Below are experts of layer 5 (counted from 0) of a mixture-of-experts language model. Rows are named router (the router's row for the expert), up (a neuron's input weights, with its number), down (a neuron's output weights, with its number) and show model dimensions 0-159. Each number is 50 + 10 x the weight over its row's rms, rounded and kept within 0 to 99.
Before each expert's rows: "gets" lists some tokens that make up at least twice as much of what it gets as of all text; "comes before" lists some tokens at least twice as common just after its tokens as in all text. This comes from a sample of Wikipedia text that the model never trained on. Tokens count by the router's weight.

# expert 10
gets: "9", "0", " ", "8", "1", " g"
comes before: "1", "8", "9", "2", "7", "6"
router:56 22 48 55 55 47 55 59 59 36 39 36 39 60 44 63 49 29 49 48 42 37 37 51 59 49 66 45 53 41 44 42 39 47 55 64 43 43 57 83 39 53 48 65 51 42 42 45 49 35 51 52 54 44 51 49 31 51 67 78 55 59 54 48 73 56 44 27 51 52 45 66 39 47 46 47 49 55 56 66 54 47 40 49 50 45 49 49 45 46 47 44 70 55 46 63 46 36 44 38 54 52 43 59 48 44 40 36 49 49 48 42 43 50 57 60 49 45 61 45 60 46 54 63 46 63 59 56 45 67 32 34 33 45 52 46 52 63 46 53 50 47 36 63 32 35 38 59 62 42 56 52 53 58 60 51 75 42 40 37
up0:70 49 41 57 57 44 45 42 39 28 57 66 58 42 55 38 40 59 53 58 50 36 36 60 64 67 51 43 66 72 51 42 29 42 63 45 62 33 56 50 41 36 51 71 42 41 47 50 43 75 48 41 40 52 45 45 57 42 51 63 61 49 48 50 34 46 37 47 59 38 60 43 56 68 67 27 56 66 53 58 54 65 46 54 48 56 42 38 45 46 33 47 57 32 44 65 52 56 52 48 50 55 57 42 42 55 46 53 52 50 42 58 42 38 70 41 33 42 46 45 58 35 41 59 59 54 42 54 46 48 53 47 44 50 52 44 55 47 45 47 55 50 32 48 54 48 65 62 56 54 60 75 38 60 47 70 44 49 44 67
down0:61 54 44 66 60 55 66 55 54 54 41 48 58 33 48 33 51 38 49 20 61 49 41 36 50 45 54 46 62 48 41 53 54 55 47 47 55 56 56 55 61 45 37 36 58 29 55 52 58 36 69 52 51 53 38 37 48 57 54 43 54 46 20 45 63 58 40 39 61 53 44 54 50 49 54 43 45 43 60 41 58 39 48 39 57 48 59 51 59 36 59 55 46 64 56 49 55 42 61 51 49 56 61 54 68 46 55 86 55 55 61 60 35 26 51 57 58 52 49 38 30 67 41 43 44 61 37 32 42 36 51 43 44 64 48 57 46 56 67 50 58 46 52 65 51 48 42 70 38 60 50 38 47 39 47 50 44 46 42 60
up1:56 51 66 44 60 48 50 64 59 56 55 35 45 53 62 62 49 68 52 45 57 39 46 43 47 42 62 49 33 16 57 51 37 50 60 43 53 50 54 51 39 57 45 27 61 63 47 53 48 68 46 51 28 67 55 50 56 69 52 51 55 20 46 58 56 56 49 50 65 66 35 35 37 64 56 54 43 61 63 49 50 62 47 54 56 70 50 62 47 54 47 59 56 35 42 57 42 59 51 52 62 57 53 51 39 56 38 45 43 62 43 30 60 47 54 39 39 62 42 69 56 50 43 52 26 43 57 37 44 41 44 65 51 42 55 44 38 40 46 46 65 50 44 55 50 79 48 48 49 44 45 41 38 45 48 47 50 48 52 43
down1:51 50 50 45 44 57 19 44 56 61 55 40 46 53 41 57 68 44 59 63 55 57 70 34 45 56 60 52 60 58 42 51 75 49 27 56 38 55 42 59 53 49 59 42 30 41 37 61 50 54 46 32 52 49 37 37 25 46 46 55 64 62 47 37 50 38 53 60 43 56 47 46 57 46 39 43 60 36 61 49 50 60 55 43 37 54 48 44 52 51 38 51 58 53 47 49 61 50 58 47 38 53 55 58 44 52 54 28 44 45 55 54 48 33 45 62 47 42 62 58 35 50 72 57 42 47 65 55 32 36 62 49 66 51 64 61 72 43 52 53 49 65 67 40 48 62 39 43 63 46 48 32 51 53 68 44 52 49 64 36
up2:60 54 47 59 61 45 53 26 52 50 35 56 64 41 48 52 48 61 52 67 60 54 40 46 47 57 55 45 44 63 37 37 27 41 61 47 61 62 47 45 68 32 45 40 51 45 38 49 42 65 68 41 46 64 55 61 42 42 63 62 29 52 40 56 60 59 59 50 47 43 46 52 40 57 51 59 54 54 46 52 56 64 61 63 49 60 67 52 49 47 47 55 49 49 34 31 26 57 44 55 45 58 47 46 60 60 52 47 39 67 44 47 47 48 43 62 36 66 63 46 46 35 46 64 37 58 53 63 28 42 60 44 54 57 39 58 49 66 47 52 39 58 51 22 53 51 46 53 61 25 50 47 60 47 53 24 47 41 55 56
down2:45 35 57 42 49 44 40 44 49 58 35 31 60 50 43 45 55 57 49 65 52 47 62 38 65 48 73 41 69 60 42 68 44 54 42 73 35 38 49 58 53 40 58 54 56 40 47 41 60 47 67 62 47 48 49 57 47 53 40 40 30 50 37 31 51 87 68 46 31 54 46 57 39 56 62 65 46 44 48 52 45 47 51 40 33 41 51 53 50 54 56 44 65 50 47 39 43 54 48 42 46 62 34 52 44 63 51 43 40 43 45 45 48 57 52 64 60 35 39 57 60 74 59 65 54 61 54 41 34 55 47 53 62 49 52 48 34 49 52 45 39 55 56 62 39 50 29 64 56 45 62 41 52 56 58 51 65 42 56 52
up3:71 33 46 48 33 59 49 74 68 43 50 29 53 64 63 55 67 31 50 17 47 41 50 54 38 60 37 36 63 46 50 44 47 56 55 55 53 49 51 54 66 50 26 54 68 69 51 45 71 72 41 53 56 57 50 47 38 55 30 40 45 57 52 55 46 39 58 50 59 57 42 64 54 50 56 63 56 56 52 58 30 38 47 46 57 25 41 48 70 59 33 35 48 45 57 63 44 44 40 55 49 52 56 37 37 61 56 53 61 42 50 41 51 56 46 41 53 45 57 59 66 57 44 54 63 45 56 32 50 50 45 44 59 41 52 44 57 55 44 47 62 56 57 49 51 45 50 49 61 41 40 55 44 48 42 46 45 46 42 42
down3:54 35 45 30 63 45 51 46 49 50 76 57 52 60 47 54 44 49 41 52 49 28 42 45 50 46 62 35 68 41 48 52 50 52 69 49 60 56 33 52 32 70 72 43 42 71 63 53 37 30 67 46 38 41 63 51 53 44 53 45 53 51 37 53 53 43 62 48 57 51 58 48 63 48 55 47 50 56 51 71 50 53 38 41 59 50 41 61 57 48 58 57 49 43 53 47 37 45 46 39 60 41 58 34 64 57 57 55 36 62 33 52 41 47 50 58 60 52 52 33 56 45 61 52 27 35 52 41 64 50 39 64 41 49 50 53 58 48 43 58 74 50 44 37 54 35 70 58 54 48 51 40 48 42 48 47 41 69 51 30
up4:30 50 48 54 69 36 51 56 61 56 54 68 55 42 52 47 38 43 42 56 40 36 57 55 49 58 35 48 48 57 63 55 48 64 41 40 58 33 38 49 63 58 45 40 69 60 72 55 48 44 47 63 44 54 38 72 59 41 53 53 38 52 54 50 55 38 46 58 44 69 59 51 62 41 44 39 52 51 65 44 59 44 44 38 69 65 38 67 59 49 35 45 40 69 41 57 49 50 58 54 37 30 47 48 50 25 53 51 48 39 52 65 53 40 56 43 46 45 59 58 60 66 39 27 60 54 40 59 50 44 53 32 32 41 53 38 53 37 48 52 41 73 61 43 50 59 49 48 53 59 43 46 37 46 69 55 52 54 59 43
down4:57 64 46 50 46 48 63 44 50 40 66 60 48 48 41 55 48 56 43 66 55 53 62 61 41 49 49 55 43 49 53 63 26 47 37 38 33 51 63 65 38 53 60 51 71 54 53 30 56 55 56 46 43 34 55 51 33 41 39 57 72 49 51 59 48 57 50 56 51 52 68 52 39 63 60 41 42 58 39 37 44 43 64 27 38 53 45 43 49 42 62 46 47 41 67 46 46 63 38 58 53 53 36 38 42 55 41 51 68 68 62 59 31 37 74 61 67 45 39 67 48 50 39 50 50 45 41 50 57 46 62 50 67 32 48 51 37 41 53 58 42 52 43 49 49 51 48 41 26 53 43 70 47 46 64 43 58 50 50 56
up5:49 56 53 40 58 59 58 57 46 52 39 63 57 49 64 57 60 41 61 36 49 39 62 57 57 60 22 36 61 77 57 57 41 54 44 45 37 54 36 47 51 49 58 61 50 54 65 51 53 63 39 44 32 49 45 62 45 47 43 49 66 48 33 47 45 55 59 70 53 53 45 34 60 40 58 51 48 35 52 36 28 48 39 35 57 11 59 65 42 57 41 69 49 43 60 49 43 63 57 44 28 48 30 34 45 52 51 45 45 41 56 56 56 48 42 44 59 55 60 48 50 51 49 51 49 49 57 42 30 37 50 38 58 45 61 36 60 48 36 49 51 52 60 38 54 56 53 50 60 44 48 44 63 51 48 47 53 59 60 68
down5:49 56 51 67 39 60 52 46 44 50 60 57 64 43 62 46 56 43 51 57 26 60 50 49 50 57 45 60 57 46 54 61 38 46 59 32 46 59 36 45 61 62 43 35 53 45 41 51 58 54 47 46 41 49 42 26 54 54 45 50 47 44 46 45 62 25 47 57 64 60 45 59 65 50 50 57 47 57 42 63 43 42 33 51 75 40 59 46 61 56 51 55 45 36 55 47 54 35 32 54 71 35 47 49 36 64 53 41 40 63 38 68 41 46 64 59 54 54 38 53 42 45 44 45 46 53 43 71 70 42 36 59 47 64 46 33 42 44 60 36 55 43 58 31 53 39 63 56 61 42 38 73 41 52 55 57 38 33 58 49
up6:56 63 40 47 69 49 38 45 43 57 42 36 63 61 31 37 50 78 46 26 60 43 40 49 32 44 55 59 63 52 54 45 51 44 50 43 43 54 39 52 50 51 39 65 40 59 54 56 39 40 42 46 59 45 54 68 63 38 40 52 51 53 55 44 56 37 55 38 45 61 51 50 42 64 65 41 58 50 53 51 41 59 49 42 57 57 57 54 46 48 59 63 40 69 52 55 35 49 43 49 53 64 68 39 54 48 31 58 47 51 49 48 42 52 56 54 42 45 47 42 49 63 67 41 59 52 38 60 40 56 56 44 51 50 59 42 39 58 83 44 52 36 50 44 41 66 43 56 80 55 37 59 46 41 69 46 41 71 51 37
down6:45 54 48 32 48 61 58 45 56 60 39 32 31 55 39 66 35 47 51 55 77 46 54 38 63 53 42 61 58 63 56 47 41 53 51 44 43 61 42 50 33 53 68 55 46 60 47 58 54 58 50 40 21 60 50 53 63 52 52 61 65 29 60 54 39 34 48 38 50 43 40 55 52 71 53 53 59 49 45 48 73 59 53 46 47 41 46 46 49 34 39 59 56 64 61 50 51 48 48 38 56 35 47 38 47 40 57 59 52 59 43 45 58 56 50 44 53 54 42 51 46 70 41 40 46 47 65 42 46 42 67 51 38 79 52 35 34 62 62 57 51 47 39 47 38 57 46 35 58 38 53 35 57 40 69 40 51 49 45 61
up7:64 44 35 49 61 49 52 53 60 65 61 52 44 49 50 39 46 66 66 77 58 59 58 42 30 63 33 43 48 43 57 70 55 51 52 43 36 52 23 37 49 39 47 45 56 56 49 40 36 50 59 66 37 40 33 36 56 53 45 58 53 50 42 46 55 30 45 61 64 49 57 51 53 47 27 51 55 62 42 52 45 38 62 42 68 51 57 52 60 50 45 61 54 53 44 47 41 59 63 52 30 45 41 48 44 52 66 61 57 49 63 43 45 46 61 31 49 42 50 57 42 60 58 59 43 52 40 37 42 30 43 39 47 50 42 58 54 56 34 49 45 62 53 50 51 47 62 33 37 45 62 69 39 42 55 61 48 69 67 55
down7:57 79 59 49 57 46 58 48 41 43 47 47 57 57 53 52 64 65 51 39 47 52 67 48 46 49 57 45 58 57 43 46 55 33 72 58 53 39 50 32 56 51 31 42 47 59 34 41 52 56 50 63 40 54 46 38 31 41 41 36 61 35 49 39 45 55 50 43 54 65 75 45 46 54 58 44 41 48 39 34 27 61 52 47 49 56 65 52 42 32 48 57 44 58 52 48 32 55 66 59 30 49 37 53 54 55 46 43 59 61 62 50 52 52 45 46 62 46 44 71 55 51 41 62 54 44 67 42 60 50 50 58 35 54 48 51 70 59 44 44 52 44 43 55 47 29 58 52 52 52 37 76 48 44 68 45 65 53 55 30
up8:53 68 52 25 48 56 49 43 30 63 63 66 60 32 52 49 44 31 45 52 60 38 31 32 40 50 32 42 54 52 55 51 52 58 61 45 51 62 59 48 46 37 59 50 46 53 36 56 61 31 47 44 34 56 44 34 65 52 30 50 46 29 34 62 57 67 54 55 56 43 59 46 60 51 54 44 46 56 48 54 54 47 69 42 56 39 70 42 43 62 55 55 52 68 67 50 30 45 47 47 46 53 63 42 50 57 41 46 62 41 58 47 45 45 35 49 49 53 68 36 61 48 48 45 33 54 48 48 63 62 42 71 47 60 55 48 52 55 55 46 58 52 49 48 57 50 48 56 55 67 68 77 44 40 58 37 48 44 53 56
down8:49 49 76 58 29 47 43 58 37 59 67 45 41 56 50 62 39 54 36 44 42 46 53 57 59 57 49 48 35 46 63 60 43 70 48 52 62 56 55 50 61 55 50 39 45 46 56 49 36 64 53 65 34 38 47 55 50 49 40 61 38 44 61 37 38 59 50 50 45 29 48 52 61 32 45 51 46 58 33 50 60 45 74 44 42 23 57 54 55 52 37 51 47 43 44 56 44 47 48 42 45 48 59 58 44 43 59 49 62 56 38 58 52 56 60 45 51 42 37 64 24 60 39 51 55 66 60 34 45 39 72 39 43 79 63 58 35 48 51 64 61 46 44 61 59 57 52 41 40 52 48 44 55 52 40 42 63 61 48 48
up9:30 57 32 52 43 53 45 50 44 46 64 47 29 56 48 57 52 53 45 54 62 34 38 34 41 42 34 44 52 40 45 38 60 55 50 44 56 31 41 52 48 40 46 61 65 46 34 41 62 65 54 52 49 45 39 57 47 56 56 67 45 67 63 55 61 68 50 61 70 61 53 48 43 53 37 45 38 54 64 52 67 60 37 55 37 63 39 60 60 51 45 67 43 58 55 58 51 55 54 60 45 51 51 28 33 32 45 70 51 46 42 39 29 43 56 53 63 48 50 70 51 39 34 55 59 48 61 66 56 45 63 29 52 57 62 36 52 49 69 58 42 52 49 40 64 46 54 53 47 33 39 46 55 46 55 44 45 45 53 57
down9:63 47 63 39 37 46 43 42 38 48 66 55 46 63 45 39 62 40 62 65 54 63 51 56 45 36 42 64 54 67 57 58 38 40 51 60 48 57 41 49 42 42 53 59 36 46 70 69 62 49 33 52 52 48 39 50 39 47 40 41 62 40 28 34 20 47 55 49 53 52 54 48 63 43 63 66 44 43 44 61 41 53 54 40 55 49 32 34 60 45 59 52 58 55 38 43 50 48 69 54 35 67 68 50 65 50 33 52 61 40 48 53 42 46 51 58 64 70 46 43 48 62 46 63 48 42 46 52 50 52 61 50 66 54 42 50 39 47 41 44 73 38 49 50 47 66 61 47 53 53 52 46 29 53 40 52 34 53 45 63
up10:33 45 47 57 41 41 38 39 33 66 52 58 75 41 37 31 46 55 53 47 57 63 37 61 44 63 46 55 48 56 47 46 71 49 46 49 58 32 55 58 53 55 60 55 45 65 42 61 47 55 34 43 51 52 53 41 47 52 57 50 66 38 45 46 47 46 59 41 48 48 49 49 60 36 70 40 40 64 43 67 39 53 53 65 39 56 56 47 43 52 47 34 48 57 57 39 74 53 53 56 40 61 59 32 43 39 43 56 67 34 45 58 46 50 40 34 64 58 57 37 57 60 57 71 59 37 72 38 50 65 46 35 43 47 55 59 38 43 66 44 37 30 49 64 55 34 49 48 56 44 41 52 47 51 64 49 54 59 61 51
down10:65 57 60 51 47 50 56 51 53 61 50 40 40 48 68 49 54 38 62 64 51 76 64 53 66 53 52 49 55 46 62 26 52 45 64 39 45 49 62 46 40 34 52 57 52 60 55 51 53 52 33 71 56 44 31 52 65 49 56 60 39 25 51 46 43 49 49 43 53 38 51 53 47 42 46 54 41 41 55 49 63 45 54 44 49 45 49 52 60 50 36 44 55 54 40 45 56 54 62 26 65 40 41 53 65 68 40 58 35 38 57 55 58 55 45 44 48 38 39 41 32 49 40 46 50 48 69 42 59 52 51 42 53 65 40 34 22 59 62 44 53 65 63 46 47 54 50 57 28 52 51 54 42 32 48 33 47 59 46 72
up11:44 49 47 64 59 42 55 55 41 54 52 37 39 47 39 51 27 48 55 80 26 43 52 21 47 57 34 46 65 40 36 54 59 46 47 52 49 48 62 50 44 34 51 61 47 52 55 50 46 46 61 37 55 44 63 68 42 27 55 35 53 56 46 39 49 43 63 62 55 48 53 49 49 55 61 60 56 61 54 49 47 38 56 53 70 41 47 58 53 51 68 56 30 70 60 29 42 52 62 58 42 61 41 47 57 37 48 40 43 48 59 58 35 50 46 49 47 55 58 52 58 54 51 54 53 48 33 44 29 48 60 37 49 56 49 51 53 56 54 50 42 42 45 29 53 47 46 65 70 35 74 63 45 43 44 43 51 39 64 52
down11:45 50 42 42 41 30 54 44 41 53 39 59 48 47 52 42 31 66 50 60 58 62 40 68 35 55 37 65 54 42 32 53 34 58 52 51 33 54 58 37 54 45 64 45 38 53 49 51 59 45 67 61 55 34 50 64 37 37 53 47 41 38 38 39 59 59 69 40 40 35 62 53 63 50 61 51 55 42 44 48 36 76 52 42 44 50 44 59 48 58 52 30 51 50 43 54 38 66 40 53 43 42 63 36 60 52 42 47 57 47 42 56 56 55 48 43 50 58 62 57 57 67 45 60 39 54 39 65 47 50 48 52 61 69 24 36 51 53 56 35 45 63 58 57 58 58 30 48 45 45 57 53 58 50 69 57 55 64 33 51
up12:58 44 53 68 41 57 51 59 82 62 42 38 52 38 61 64 79 41 33 50 62 53 52 53 76 57 48 56 48 53 52 58 73 52 50 42 61 53 30 51 55 54 42 46 51 56 64 42 50 61 34 36 40 51 46 31 61 55 51 43 64 57 34 36 42 55 34 50 54 63 54 55 46 51 48 54 41 31 57 42 55 36 42 46 43 66 42 20 46 47 60 44 56 56 50 44 61 59 50 47 54 50 55 55 35 54 47 53 56 27 53 56 37 45 72 54 51 49 51 41 60 73 47 38 42 43 53 46 40 44 52 65 53 52 48 43 50 54 44 47 48 48 53 51 64 49 49 35 36 66 44 36 52 43 52 64 49 44 59 47
down12:52 46 54 40 67 53 40 45 33 57 43 55 72 58 55 54 63 47 44 46 55 56 56 54 45 48 46 41 56 54 50 51 35 65 47 65 36 49 33 43 38 41 49 60 45 45 59 61 44 66 40 49 51 52 61 64 62 75 38 55 40 46 27 68 39 53 50 48 61 48 28 50 41 51 39 67 48 39 53 47 65 60 40 46 59 55 37 38 49 61 55 37 46 15 68 56 46 46 48 44 44 47 36 61 41 57 65 65 45 63 48 60 53 40 69 66 66 40 59 63 48 40 51 50 52 48 38 56 41 48 39 48 44 38 50 38 60 50 59 56 28 41 67 42 56 48 61 43 50 46 51 55 52 59 39 52 63 45 41 41
up13:63 43 23 35 39 42 55 50 51 55 52 52 50 37 35 43 73 57 53 27 41 39 87 44 48 58 49 52 49 50 46 46 62 49 44 44 49 46 44 46 63 61 74 70 50 58 50 48 57 65 52 45 57 55 62 58 53 45 68 53 50 33 54 45 50 50 41 50 37 42 55 59 54 46 59 45 36 44 47 48 60 49 47 58 56 64 49 49 45 48 38 64 50 42 48 47 57 49 64 60 48 56 64 54 69 60 53 46 58 45 58 41 53 36 70 54 37 37 58 48 53 45 53 50 39 48 51 39 42 36 52 52 47 48 45 42 51 35 47 41 55 70 46 47 58 62 43 50 62 38 53 37 43 52 34 72 44 85 50 65
down13:60 49 37 59 31 36 47 52 63 52 48 48 63 66 45 51 47 45 45 63 51 57 54 59 54 53 56 34 44 48 34 53 63 59 42 84 58 52 59 62 69 55 43 58 58 40 62 57 46 55 63 40 54 48 53 45 44 53 53 56 37 51 48 50 53 44 60 41 57 50 41 54 39 56 57 46 63 58 61 43 57 61 36 54 65 28 68 68 61 46 62 53 39 44 47 36 45 45 56 48 37 53 52 58 50 42 51 57 50 52 42 36 53 61 70 34 38 44 53 52 40 42 51 40 63 25 58 33 43 24 67 36 53 44 59 48 29 35 54 30 58 46 58 43 47 48 52 52 48 43 38 54 66 39 44 64 53 38 49 43
up14:51 52 48 49 33 29 53 40 52 48 40 51 63 48 46 44 37 54 55 58 50 36 68 49 45 47 61 61 65 70 43 53 57 35 33 53 44 55 59 48 26 70 53 48 48 38 56 54 50 49 67 46 44 58 53 46 24 37 68 50 59 54 44 59 46 52 31 53 51 29 49 47 50 40 43 71 53 52 48 51 40 63 38 56 42 55 60 59 32 49 50 35 72 50 57 68 51 45 53 32 42 33 35 50 56 59 67 46 43 45 36 50 61 45 42 46 52 47 59 64 53 39 62 49 67 42 47 47 47 57 55 39 53 65 57 75 45 50 51 60 46 45 62 44 52 59 40 55 37 47 71 57 52 59 38 47 52 67 46 39
down14:64 28 52 66 56 37 68 46 49 61 46 35 56 44 44 41 58 53 62 52 46 49 62 35 50 37 54 28 61 50 59 53 51 64 54 40 41 35 57 42 60 54 59 48 34 58 49 31 39 45 61 60 68 50 45 73 48 42 50 50 32 64 45 52 57 56 60 64 37 41 45 37 50 39 32 42 59 51 72 50 64 48 66 42 55 50 66 48 70 49 36 40 41 54 47 37 55 56 52 32 41 58 36 54 62 52 59 75 50 43 45 51 39 63 50 39 48 48 40 47 64 41 52 66 46 47 42 34 39 39 59 42 45 39 54 46 50 38 43 48 50 54 63 53 45 49 51 40 53 37 71 52 63 62 54 48 48 37 61 50
up15:48 62 55 44 49 62 47 60 35 47 62 72 58 50 62 57 44 53 53 50 30 45 41 66 78 37 59 69 50 42 56 58 44 44 54 48 64 50 50 54 64 52 42 55 51 65 51 30 28 40 46 50 61 40 44 42 59 45 48 57 46 40 48 67 58 62 44 35 56 50 43 43 50 31 56 48 53 26 61 60 72 82 58 64 56 45 59 48 58 40 47 40 61 47 40 37 51 46 53 38 29 64 44 61 45 42 61 34 50 39 46 48 53 55 40 42 52 46 46 50 46 56 52 51 42 53 52 42 56 49 52 67 56 53 53 37 65 40 52 50 53 46 40 40 57 41 59 46 46 60 54 59 61 51 38 32 49 33 26 44
down15:49 38 69 54 49 66 39 64 56 45 61 58 45 46 48 45 47 34 52 39 67 51 38 51 41 56 45 43 56 39 44 46 38 64 64 24 47 53 51 54 70 55 59 46 20 58 56 47 48 50 53 44 48 42 64 52 57 34 46 65 54 69 50 58 48 50 49 36 53 55 52 60 47 42 34 47 43 49 53 39 61 43 49 75 49 46 39 59 60 50 50 31 49 65 70 41 48 40 46 45 43 54 50 56 47 38 43 50 48 48 55 47 39 41 44 46 30 58 55 44 58 74 60 62 54 72 43 66 49 42 58 39 34 46 54 54 46 33 45 45 31 55 48 40 69 46 54 32 76 61 49 56 52 56 41 59 48 43 54 59
up16:43 43 54 29 43 59 55 46 54 44 55 57 69 36 54 35 65 42 49 56 60 47 39 43 21 39 61 41 59 49 62 63 32 52 51 47 48 41 56 47 53 41 51 46 45 52 49 42 44 49 60 51 49 49 47 68 56 46 52 56 77 27 45 45 41 43 52 61 53 42 41 59 50 46 56 43 52 70 55 54 69 43 64 30 41 33 50 36 54 42 62 45 44 34 58 50 37 55 52 58 58 50 39 55 62 61 54 50 60 64 73 41 51 47 41 49 64 67 42 51 50 54 48 67 39 49 57 34 43 36 63 46 39 37 57 54 45 52 52 76 47 39 31 48 69 60 55 53 52 48 35 40 45 48 50 41 50 70 51 55
down16:52 40 47 56 38 52 53 47 53 47 42 50 31 38 57 40 36 50 49 70 56 48 59 42 63 48 59 69 36 48 53 47 67 51 48 39 59 58 52 47 47 49 51 51 35 58 43 56 60 30 54 45 50 42 38 42 37 43 38 54 47 58 44 30 72 42 48 35 51 52 46 56 43 46 50 72 73 26 41 55 61 52 49 39 51 55 48 45 58 49 60 43 50 63 47 39 49 53 73 57 38 43 45 66 43 71 33 44 32 52 72 66 55 42 43 43 40 63 49 46 46 41 53 65 50 48 53 69 46 40 60 69 41 71 54 67 53 42 47 33 54 50 41 69 42 59 53 44 60 58 54 50 58 52 47 56 70 42 47 55
up17:35 53 31 46 67 45 43 49 78 48 38 41 51 59 51 50 44 49 65 46 60 50 49 57 60 59 58 50 64 49 56 48 32 55 47 50 64 39 52 38 48 49 41 36 52 39 47 59 45 54 50 55 46 59 36 52 56 80 48 51 47 43 57 69 43 45 62 56 42 67 57 53 43 55 49 60 66 35 54 53 49 54 49 47 35 58 41 48 50 64 44 53 35 48 56 30 50 53 54 64 39 59 39 31 53 54 53 54 76 47 46 69 45 42 35 61 42 41 58 38 44 51 53 57 60 42 46 41 63 48 47 23 40 45 32 46 82 59 43 41 54 69 59 43 39 54 52 57 68 43 39 59 50 40 55 42 44 55 47 47
down17:45 49 49 53 62 43 56 59 34 48 60 43 58 67 58 43 50 51 45 56 49 57 43 41 70 60 51 41 53 77 51 71 52 63 55 63 52 55 58 62 53 60 67 43 47 49 57 61 46 54 52 44 55 46 56 41 53 49 55 43 55 35 52 31 53 55 31 46 19 48 68 58 47 55 34 54 38 47 49 45 41 73 40 48 38 54 53 52 36 41 48 60 52 45 57 61 58 44 48 34 60 61 59 70 56 31 57 46 51 56 54 30 38 27 46 63 54 35 25 37 38 43 50 51 30 45 53 55 43 48 34 67 31 47 56 61 48 63 37 43 41 50 47 54 49 59 61 54 49 51 54 48 54 53 65 43 38 56 51 60
up18:55 48 42 45 72 54 45 56 44 55 70 44 56 53 44 65 42 50 40 61 58 67 41 64 57 48 51 57 33 59 38 39 47 47 58 46 51 62 26 51 51 55 48 47 34 60 55 51 37 74 51 35 48 42 55 52 30 30 44 54 31 47 59 40 49 50 54 71 59 45 32 28 48 43 57 54 54 40 58 55 50 38 45 42 48 53 45 50 57 55 69 48 42 45 53 58 47 58 47 52 47 51 62 47 26 28 51 56 60 54 40 50 68 30 59 37 58 48 44 64 47 51 54 33 52 45 66 62 55 51 41 57 55 54 73 53 44 49 44 39 66 59 51 35 67 46 57 57 51 66 54 62 53 42 50 65 42 42 32 52
down18:57 46 51 46 37 48 35 35 41 38 70 72 36 60 51 53 36 28 56 55 54 38 37 54 47 57 55 33 60 46 32 28 42 54 54 54 46 47 43 38 49 40 52 39 56 43 46 56 79 62 45 69 40 49 58 35 54 57 59 42 62 50 57 65 44 52 55 36 76 55 49 54 67 51 46 59 57 44 36 42 30 42 45 52 39 48 44 62 52 47 46 66 42 70 51 54 62 47 40 37 41 52 53 44 41 48 65 46 52 40 55 54 34 44 43 60 55 68 63 48 60 41 57 73 55 57 44 67 55 55 60 48 48 41 36 57 46 50 64 62 60 46 59 46 53 35 51 60 49 46 46 45 49 39 46 64 44 45 43 60
up19:39 32 54 57 64 37 45 53 47 49 73 49 69 48 54 49 40 56 47 55 64 48 51 80 45 45 50 57 44 43 55 51 59 46 50 48 50 40 49 41 31 37 54 62 40 40 49 58 35 25 47 50 83 71 57 33 70 78 55 46 38 35 55 65 52 29 55 47 26 64 54 47 51 46 61 45 51 43 63 46 56 48 61 49 66 44 36 55 36 48 63 50 45 58 35 40 51 47 58 49 58 55 46 52 57 56 49 45 49 40 55 35 39 52 58 46 54 53 57 36 45 39 64 55 51 60 34 45 47 68 54 50 60 48 48 54 47 55 48 49 52 49 38 37 62 50 55 43 57 67 52 44 38 51 54 45 50 62 46 43
down19:56 39 64 35 76 48 59 55 66 45 40 63 24 51 38 40 40 57 60 46 61 50 49 57 70 56 51 46 45 36 50 47 56 51 44 30 41 56 45 43 50 49 33 33 46 59 43 43 44 49 50 53 36 54 51 63 51 43 54 61 64 62 61 57 37 31 45 61 42 67 45 47 44 52 60 53 43 55 55 32 48 79 57 53 50 53 52 56 46 58 46 49 34 62 47 45 49 48 53 43 54 41 62 52 45 52 61 55 50 28 51 51 34 40 53 34 31 28 66 41 45 63 35 50 73 44 62 48 63 41 43 49 57 44 52 47 38 62 54 36 41 47 48 57 59 39 53 51 56 65 63 52 58 49 63 49 67 53 49 35
up20:54 43 31 69 49 48 31 46 69 40 48 78 43 56 63 68 57 56 44 53 50 44 48 38 40 52 60 56 59 31 48 42 67 52 48 47 30 43 45 49 63 57 37 37 47 66 64 51 66 53 64 43 64 58 38 48 69 42 47 39 44 32 37 55 44 45 42 40 43 49 55 42 50 40 52 59 42 43 35 59 53 57 45 71 41 56 51 47 39 46 38 55 55 52 60 56 43 50 45 53 65 63 65 54 50 70 43 42 34 33 57 26 46 54 68 57 57 58 63 44 39 60 52 47 68 51 54 48 36 41 56 45 62 54 46 66 53 54 54 38 58 48 40 52 34 49 59 46 44 34 54 65 48 43 46 42 60 48 57 47
down20:37 60 62 42 50 20 51 54 55 55 50 34 63 45 48 55 45 42 61 19 49 66 41 67 51 41 61 55 52 64 47 49 55 55 43 58 55 49 39 49 37 45 60 53 60 63 60 64 45 62 41 55 44 56 47 66 60 56 63 40 64 52 57 64 42 34 57 49 44 45 30 50 35 43 45 38 56 57 48 47 70 50 39 69 43 42 46 57 42 41 42 34 54 61 59 44 52 44 56 46 44 35 58 63 41 49 43 59 54 58 58 56 51 61 48 35 50 47 49 40 36 41 53 45 62 54 20 44 61 70 57 28 47 39 49 59 65 47 57 34 39 67 66 46 50 51 59 51 50 34 47 47 48 57 51 51 50 69 45 51
up21:44 29 39 61 53 34 36 43 53 43 28 43 38 41 46 53 46 55 41 50 54 31 57 51 68 39 51 57 67 46 60 67 30 58 59 50 46 48 30 37 48 41 48 53 54 56 56 48 57 63 50 75 86 34 52 50 45 53 66 54 52 64 42 58 58 45 76 51 34 43 44 47 44 49 43 39 52 56 50 60 55 58 51 56 34 36 58 43 44 46 55 58 42 63 50 51 47 52 41 54 61 43 40 41 60 61 64 49 60 53 59 65 43 41 39 64 47 65 55 42 56 39 46 52 59 42 38 63 60 47 43 51 36 77 47 53 62 38 46 58 48 64 49 43 57 40 51 55 53 50 58 41 47 60 62 47 45 35 51 49
down21:49 52 51 51 55 59 61 65 60 52 38 47 44 38 42 51 45 63 50 47 51 53 51 44 56 45 66 42 46 44 60 34 54 32 53 42 46 45 46 53 60 51 53 38 53 58 59 59 49 44 64 27 41 51 63 63 49 30 63 54 52 62 43 51 53 53 56 57 40 52 36 41 53 48 57 40 46 32 49 59 36 61 68 49 54 68 57 65 79 51 52 36 68 61 58 54 54 36 59 53 55 33 55 52 62 34 59 30 54 50 42 35 57 32 57 41 48 48 47 43 64 55 50 59 55 57 53 34 48 38 36 66 63 35 37 35 48 53 69 49 43 47 49 57 36 63 39 50 37 43 60 37 34 67 41 50 29 59 63 47